Experts of a small language model: 1102M tokens.
Below are experts of layer 7 (counted from 0) of a mixture-of-experts language model. Rows are named router (the router's row for the expert), up (a neuron's input weights, with its number), down (a neuron's output weights, with its number) and show model dimensions 80-159. Each number is 128 + 32 x the weight over its row's rms, rounded and kept within 0 to 255. Numbers have three digits each.
Before each expert's rows: a language model's description of what the expert responds to. This comes from a sample of Wikipedia text that the model never trained on.

# expert 8
Leading date digits. First digit of a year, date, score or list number, such as the 2 of 2015, the 1 in 1-1, and 7 in a numbered list.
router:139097154134137175118173124084078152137145179107166187136084188149122142106112125167116117079169174112115120089165177099144085101163104070064094100172147177112107085150100157163095147128078108088167156121091146150158140100107083134102112130
up0:116109151173146085174132055088150126183147137127152116091069169116183162166144105114160173120112203131161075121162149139112127118144107116103107105117094165117090139135087176110165063198106110131131103077146167088129087153147174176176102112
down0:179140113181139092167150122103142167137106125105151151137127178115165138154084120181106185114117075105145107181119104178090146072134156074135108161123125167092125092099152175107111149182155141124153142106156098149131121101180162189143145120
up1:116098129147117102113077100155107147102107119142143152143149123133104081166132193113109157116140111128117097166078087119137126083109145127181182093150208161118180107158131168112090138164186092092109077130162082152179160075090173130163128146
down1:146154124135166140133114159071100174102130142166121124052134154156102156165093122125141100129112104125210132122161126070130166110130129091116145145111117175140170153153108150157062175101160128124112120135121096191122162102157138106160080103
up2:064111166110149130141164191135127110154082104104140121159121118132150075109071130130080138127113138182174122160148163065129100141137089136108138113165104103231117091125176106091176108163124120084051215096117126092102129111152065150147088196
down2:121093142191127128109115114112148057128073057175069111135095102120104144153119113155116144172128154164129182092116044139138138109129156189136153096138098095114160149066194153196171127140125088177108132080111126129175127144167101128166069091
up3:084138187139120124157148194133049051146115170186145134126078145137110104104153184138156107118132152102188106074092144132104146161140142141171138133101132152134128098126131164168171177124144157139132156133154151097166076135171142173069112166
down3:154096109135155122136149121057116150087109193068108137153123159154091086097175149115112136094169080161119110182098163095074169195104133140098139159155119119137053178159124084084140134126154116126108057111107170147103136102163092109097146148
up4:112184135154125118185154086161144149098080124121146116109068148181108137119110148100102148122092131085106107137131096150141160169091061070121134110090142118083193141088150175127172114131114188019140178163133125107143134128128104157113128097
down4:129063119178142184199071077118126093130147082138109116090173128089099197141181147112119160148143102116161086144085111113189053119157122135192098132131077109191128077153102190093077128137183137150118131146123050128161108155136142118148134143
up5:150156121121186128112044095122178111132109069066103074115122194096156180198133127157125068063089094120120154114137115181065146123109162097174063120087123115105161080117117206186120148106136095109113109073102077163140156156140131145113158112
down5:101149162129114104113110057077131149120102095075215107081149116149144135116164099101095137140104142122127160086126149132136134125111095043138192166201113162151102135128134197122156152138107100151090113151137151126143164157082130155107119150
up6:130134108162115097160145124078060106124150147164123118060132085159118173093135080193147127149168153158115080134093121152134120137092150065131121138089143137128125014080060099103170103116148059143128123135059136048149122070165079130141162133
down6:156116137103124129100064111142133134159131082153092148096121150164126146106129111172084083195150085086186094088133129102209109111142172146180159108108105088153120099105136138112158129187131164092104090170148088136131123109071168110179136122
up7:188153128159086141126146148146090152125130136133122109137128132147134138153112145102055156156107120123198145138170139162094096106131123155111139126119128118137157160135153132153075138147125134103160119080164083165180117152102136060126148168
down7:127128074165135120115146099152151103109132091089126080133185136079121173148130096128103156114067125142092109165139136202135155096108113099115133070180125091166133091129081089119125135118161121155111109175160155145101084149175145160120117137
up8:148078153127124087074131073110097119124133126108122150157143185103124098165160122140155137136094144140123123051110143073133154146092106118096132130198125148094117193129142141156172172116083066190063105092106116121084144064108078153159117141
down8:169123114162135138143161157100141146060073184146152079109116164165160089169143080074157110197144171127142106147101097127108113103110172106156119123111111146152130082094182109187125140131084177130186085103174112118098095173156147156126120147
up9:106147102109164093130159090046046067085053156121084142164120109116089056080157115138092138136146119148096132118126173079100098090062085153087115062180123077104169163086111181134159122160150111105162141151085074142095082120124128125180098132
down9:193154114156118147192111121135157147119138127172119178147145122136181101153132157112106118142161179117135124158176093132071065130129143143107122093133169117174089132107175134089131114075113164155176144076161119179135161058116161137078134153
up10:156200091061089101157156116193152131097124107143150131165125157103080106142147090126109153168132089121042153175084125093080134087140118094075080158131128092143110163043126175173103132152067098138086164160111121133149134136111143203068126125
down10:116129151108132175098162115067122141108116140164072125118087165163152147152134107101167124123135174117117124112153123101142096106186106073138132147088120124112132121166118152100144194111161085154179124106085119110161164095108150094137093092
up11:129170110122105117102153135158131157060161100124150120108131134148109140115133110152079092088132103215064122109093082068066116090090121165130102093133143086096118186110140127121154095134084159107107176127121134110147121138146161085115163150
down11:162092107152154149112138134138099120134121121148119115104131111175137087182180136063103080142180144132125132122105106132080080100177123102128146145120172141111144114157116117111118172139084099161102132110107100099146142158130112130128143114
up12:114118100170183088116124111133142094137118065147181136147143118120142153146176148097118118143150092091150103171111116077150147088131081144148148138151137126169098102139124055131142152159105132117106120102136073130091148178125065109089079161
down12:111177104161162150097118099128150112108130106097101132155089125157117107131115164150129136099149050173133146094131133163164154129115127157172086087144158155133110158140100170145139132165070100112115106125139129101135131134083159142114169147

# expert 13
Location phrases. Phrases placing buildings and places in text about geography and architecture, such as located in the, near the, along the, situated.
router:184107179039106164203092143180138143124134109168138128126148126116055145128123130119059113082148118123162114108129161153090049114120135110117147174054156172138117116115110117060155075165111159157130153120132101031105125098128126147129088129
up0:128167255104104099116088154175142119099142160077196069112094149128123127134159151111093142114127133075109134166166104187110085142166125148115075072125134112095101122124149065123128124154148113124135155120165130166172098115105140156140106087
down0:098090149039129119148129129195107155158094119102103179033154145160134106102115132110114154147115117165131173121079134127046088071113133104233177083147182087106122129095112150145134148143141137133063070128127157159122115114148077154119051069
up1:101137113160142118082158146121148137117141124148121176107127126139165151150091142141167098110101159161194112101083121068135128162132191158133078111144162113091165135095167123124147116101112166088071148096133118172060121094127108114127055150
down1:113112168141120155142149126091130127196124142157106116107159157104143086169131167110125160115085198129117108149192102122066129109123110126142140131191097131098142115048108193163215112128122094177150139108141116099126102131155138100125162095
up2:102137103122093089118113126187165118160094149107137175133063163079173185151101147119148157105174113170113122058130132055149157103130123083134159158051127156119140150135104136151180181146097163141110147087104179130118090124117114140120144116
down2:124112151184190132105083115118169118099156205102150136129129129166091146118136185113119169121087094100134103090126106144134125087106107088139149103145081156159096079129172113170050138113145140145143086107133098110114121155046148102175049114
up3:153084161153128136117176119130145138093124146063160099164125093112115131171114087127122104126185132090170174111116113208148126116119194133166126117227145133114150092073154096179145076105142159114192067098099137143136061109165045156104079200
down3:163120104183121155080150108128121192117150115158047136054154066110165073103052146184226108135151132152108180160195141084118150136192110148086084130066111166149105058161170077085152135061134146169114159147190140140121135190169174090103136146
up4:079109169136150112202146148134168116148137130095172066092116174175116148102098112140137053183093107110165152122158087126145076174109134113152090178090140181152188097074117120089171141152130092138156121121097111106196083178108122115086080100
down4:112176180118161116113130180151111120091102119047153097111142158076165057174206089137129110119125112093091082128087148141155128151048097079110119088064182151145196097140139131102128052125040148123157120160138169140148173172160123111130131093
up5:125171169098137069184150137106163158113139168139138133081122128062062097131115127119086155050085113119159057105149107175157127124163106120135111113123098105095090121171181079118196099155081134056117124111136128169131096099066108142141072097
down5:105121146154095116097099124114160090113144111103106157109167135167214131151105147189154076098172121128138127181148145128170115131073128150188169175079175112096117193194166189105124147087110124124083090099132107122090122183172094131091146144
up6:147140106169173066229115152135196110096147114148170129140162088140136130083105181110154079064162090126137144146146130182144091163180184186086073147108150133161133120059156153154118064129112055135183079096144131132101110137096110078167078139
down6:033125107171183095117106091047095092121139107165103134115085134142176145097167109141176127133137201080094105089159146168179144150112092138205150072143080137152127099181125098090089146132117120157165117101160105099175139153087150201105140076
up7:133104107137156137124128111090119165115141118117173121085114117149082121125135097115165136109139138153083128143177181137078075131099093164137182106141121190086110134136192159108070110092168099077108173127107217075165129129100121135090090116
down7:169114062126150124097199102142099139210065196099136141166118152152002128151140125072133164090121118055098151134064125169113161129140131149135056116122111098110130096100152145193151135154044169129095102162095151179168146090107079143119126157
up8:127165189122144107123043108095223092113153079163136090126120135104079131102139090165151109119127161094143165136128203129090121134136063140147137134118109069107122137093084161171092116087168127132185186144175161148102102139105140155208131156
down8:176123131165130102127148212168158137106131118179110145099170146088117118167180112132112136142126131138161113104106125193125150105045058086127175125148113123071091197120126111116097132088128133103136157094103100126092180131130122159203109154
up9:104097141140162108110119099186103146127136136119112139146069121087082103143104060135133101130128100120150072135145087194050115194087093145107165156161167156130126140136126109129113160034156106142126152123100202089103109152124121117175121088
down9:106180113103076110120167134062131127148176115124136169168160124201140172145144104127114132186146086145154143179101152118140098082116068144135090136095115127152124147081093129110106141171107142130084100163143182184140109100130182101115194162
up10:152162171187143140147131116173131116145113144086097109144102155143111121036120114175135109129113072120154065126140043079126097122135118099134108076092105146138158115130101131157149088105069153129076130113149134170087173132114157144145084187
down10:102138126135160132126116157103076127124103134129129093140074098193136141170156150143108102136083182178090109115076180099150149104185092105216124103118110085129171155107106097174151125128174072122125136067131097155168124140145049079135129121
up11:172119092166161147106140105135104125118161130097125081122136176119107140124128125127141147169080097083072134086133177101106136102138148095130174135054142089153145115140166102153089184181133104117125138096108064123106118110144130084138140121
down11:131104121106164080091113078089065150103115147085142177075128138174132146117134135124124134142156150084192144121107130144110196136148130181090139141074151130078084150156115118168152111058098105120157187128139140050059102148093152104073159112
up12:119178193114118122154132111131159100149153104126124123127116154109109100120195150203193151064094146149076149093131081125133120094135044132090180103151138138152124177092151122105110156101135105092122196126173147115143158119154125120088108158
down12:145057168162115138120111135130098116083135125159159100109055139139185171118176116133123096117194133111173109090178143161174123144102145119113208121104108086091142113157138153113171138105152123153119117152109110176084170161183107092133042116

# expert 15
Prepositions in biographies. Prepositions and verb-plus-preposition phrases after a subject or verb in biographical prose, such as for the, returned to, into the.
router:090186094117084154113104156128131117111077084130149117143204212109101141098140110159144157106121171184165125145130085136090093127132158159107113122111168071132125131130137172127083150168125103136151139153173119079134079088192154126088117089
up0:109162135134142150144120090121113131147135149106121101163186103123118145115114165239092172133110119140105116101128048123146139091154035095044074188121089189113099140089148166173102096136121110170121158118116188118143102093050150095123070111
down0:134135091104083121122153109135151164119093138153172101098148131079100130099054147129151066170115120151127130132138125084128152140189107104119160072117136082144126152039177111134147151155160173129160129090088044138117179094179120122118071105
up1:098079178127147162102078124140119099147171087175136124145128144103125081108115121148116181073148176115135128124165173170047109119163087157133127070120099127160149121115104115153139140163123068140109148138152125096150138202144045140156108146
down1:138154145149068120060101142079091135139108094114164100084115142093150065101056143114112157173133102118090097176184087132094076157158089128093143134116127125112107141130136119168124163090100138070126169049158094131145120127111128088093154121
up2:135080140106143084118108102178087066133165137104062129138153172095128185144166097135152145177108130190120136111140031133153133169121099141130121080113120069088130126150073139167136131153173147135113162099142151152117113131115106119142134136
down2:058103171172143109156117168060091174161124131215123086108115126123145164162109136119187062117175120100128144144106129184092099171127114182097136143104144102099140092117136153078112072092127110127111121065135119180139153118136160149135075078
up3:133123111172146155195140131133165129183151133133117114192110187101092142166082103135156157147101117178163110135127070137103149159097173127167186107173128161119139180106135084121066147127084113144139148101144137073160108142146113154106117162
down3:126128163163139098139119168126085150178088118101134127135108142114090152173102096143078140072097118136180108162110149180123134126149108088158149144090105153094167128087135151109054118132102138161140095035161090157192107103103143235096209177
up4:138158140130127091151165162133152157139165091126131132144102152115099196151104161117139135190150057156155146181152166176134120100121096106109112133086101123065100129059158164080117103110105088095110156153088179093144148128116114161134144107
down4:146128154141148137082197147092148070147166138133156130108152158081116096142118158117131162147133172101139096165122149163108109190144110177152128149138098211077123100087167113089141047158099110093156121043114158163164146136101171146060120131
up5:149095147073075114115136100155126135141157168178148124146103143014120079189130173140156128126130085077121088145156110129105107089095144164172109190125103165109076141168102093138102144148112125159150136136091146097168130170128147128137094104
down5:114119153164105068144156145110169120148131149118160067134102193174167211155119140142182099151125140120143075114112131127187135169190122169109138078126161040155062136084139156153132156122125081124059150105145087090112158136124109138096165087
up6:183113122129129115143140124152114145128156137126131063181117159101141165105095153151057139100116109139131133104144145143142140154131104098161134110088184106130128109178108090127113144076113165130181068135108142155098088118111103119152098108
down6:118156135101147129094123067133183130127091138112121140104093121138149150136115082118132126092085112104187101116093083150138174151110095121065173107159060176090167135130176111101145159167092099158171126108161128131112165129117108152126167180
up7:139133124120138127116155160122188152111079156110124123093104110122121118160109054107142081149086145139141147173092082165129184104078116114132089199136161085095144192131106236076170083156088099079130161141157145144156193142145145142096150138
down7:089130144112225130179135131187191146086151112098119093101190139196106102133184182184156094103123142181157072129158100138125163028076075128144102122124122203086064065129140082122127092156106118146105140083066097117117198115142122107083102118
up8:125117125132075162145090128160129119174116129099087074102140139104182068170139148180148122161110120128163144104153104110095140055092100142098142134181148066124138126140185118157074160122101108190080161121098147066096106167171128159155120184
down8:080102181165186124134109156068100089068103138115133122139140124118147157072129093051096117082134153152142084090074127125189126184155158152138126081116135140164149106090154112125164144153144164086118139078162163197134117146114146119105156117
up9:200144174185125156176079136127094078151156083143054120089115025113174116137131151094131131123153127167175164138170162100158091136097102132163104148137129122098116163129128104151136146116127156106114145126146142129157134093112142062136161133
down9:118112108100158128092163127073133197143155150109091100174132173155094194106138105095146132118143157110113069108113094070161101092149139143055132157139146162145128076140143135103123094135098135088147157169162123107093074113170175194136106123
up10:143186097189144102115151079048135079137074109114117088047119050128118163120134116149096080080109108162134168138070123104116135106141122135152125108125133107111162153134092093127149179116127143185143126077161137141121092142132115145054181161
down10:165119140141107136101101129132119080152137088075109174094136076126142096124084122130128121115096157099139111146129108146120188167130118107161157077151114120108167141133120196032104170121102135171107071069131132135156135083118103155075147135
up11:114146179148151140161059056113107159139155126109147135124072119156163156133124151096166157164121204135109165116154093160155147086129070228115099143089198112119125115172106097177111159141150118134140155132142159095143137113093172108151129103
down11:100145134138103132091182133173104109115119156190140132165117164130102075160141153174065126078118104118179136143134118150089156151144139120143159146136111076138165148118175131137145126118162189174095132119148100104168133193148178175136230096
up12:165130113082042154126163109142145136100142128137195148167137111132105125132124086192089187186176154086127074153124144126134067158164164117095159134177085100130149093139140116147076152100113179146087118165116141136101199147170124109081161144
down12:142138128133092146087082113182143111136131150158146141126185095213090091119114090119093097156113161174077109157106094109073079164140132182086159147108094118072088167201136122140116148123063113165082148112175140111094132174160165137123155057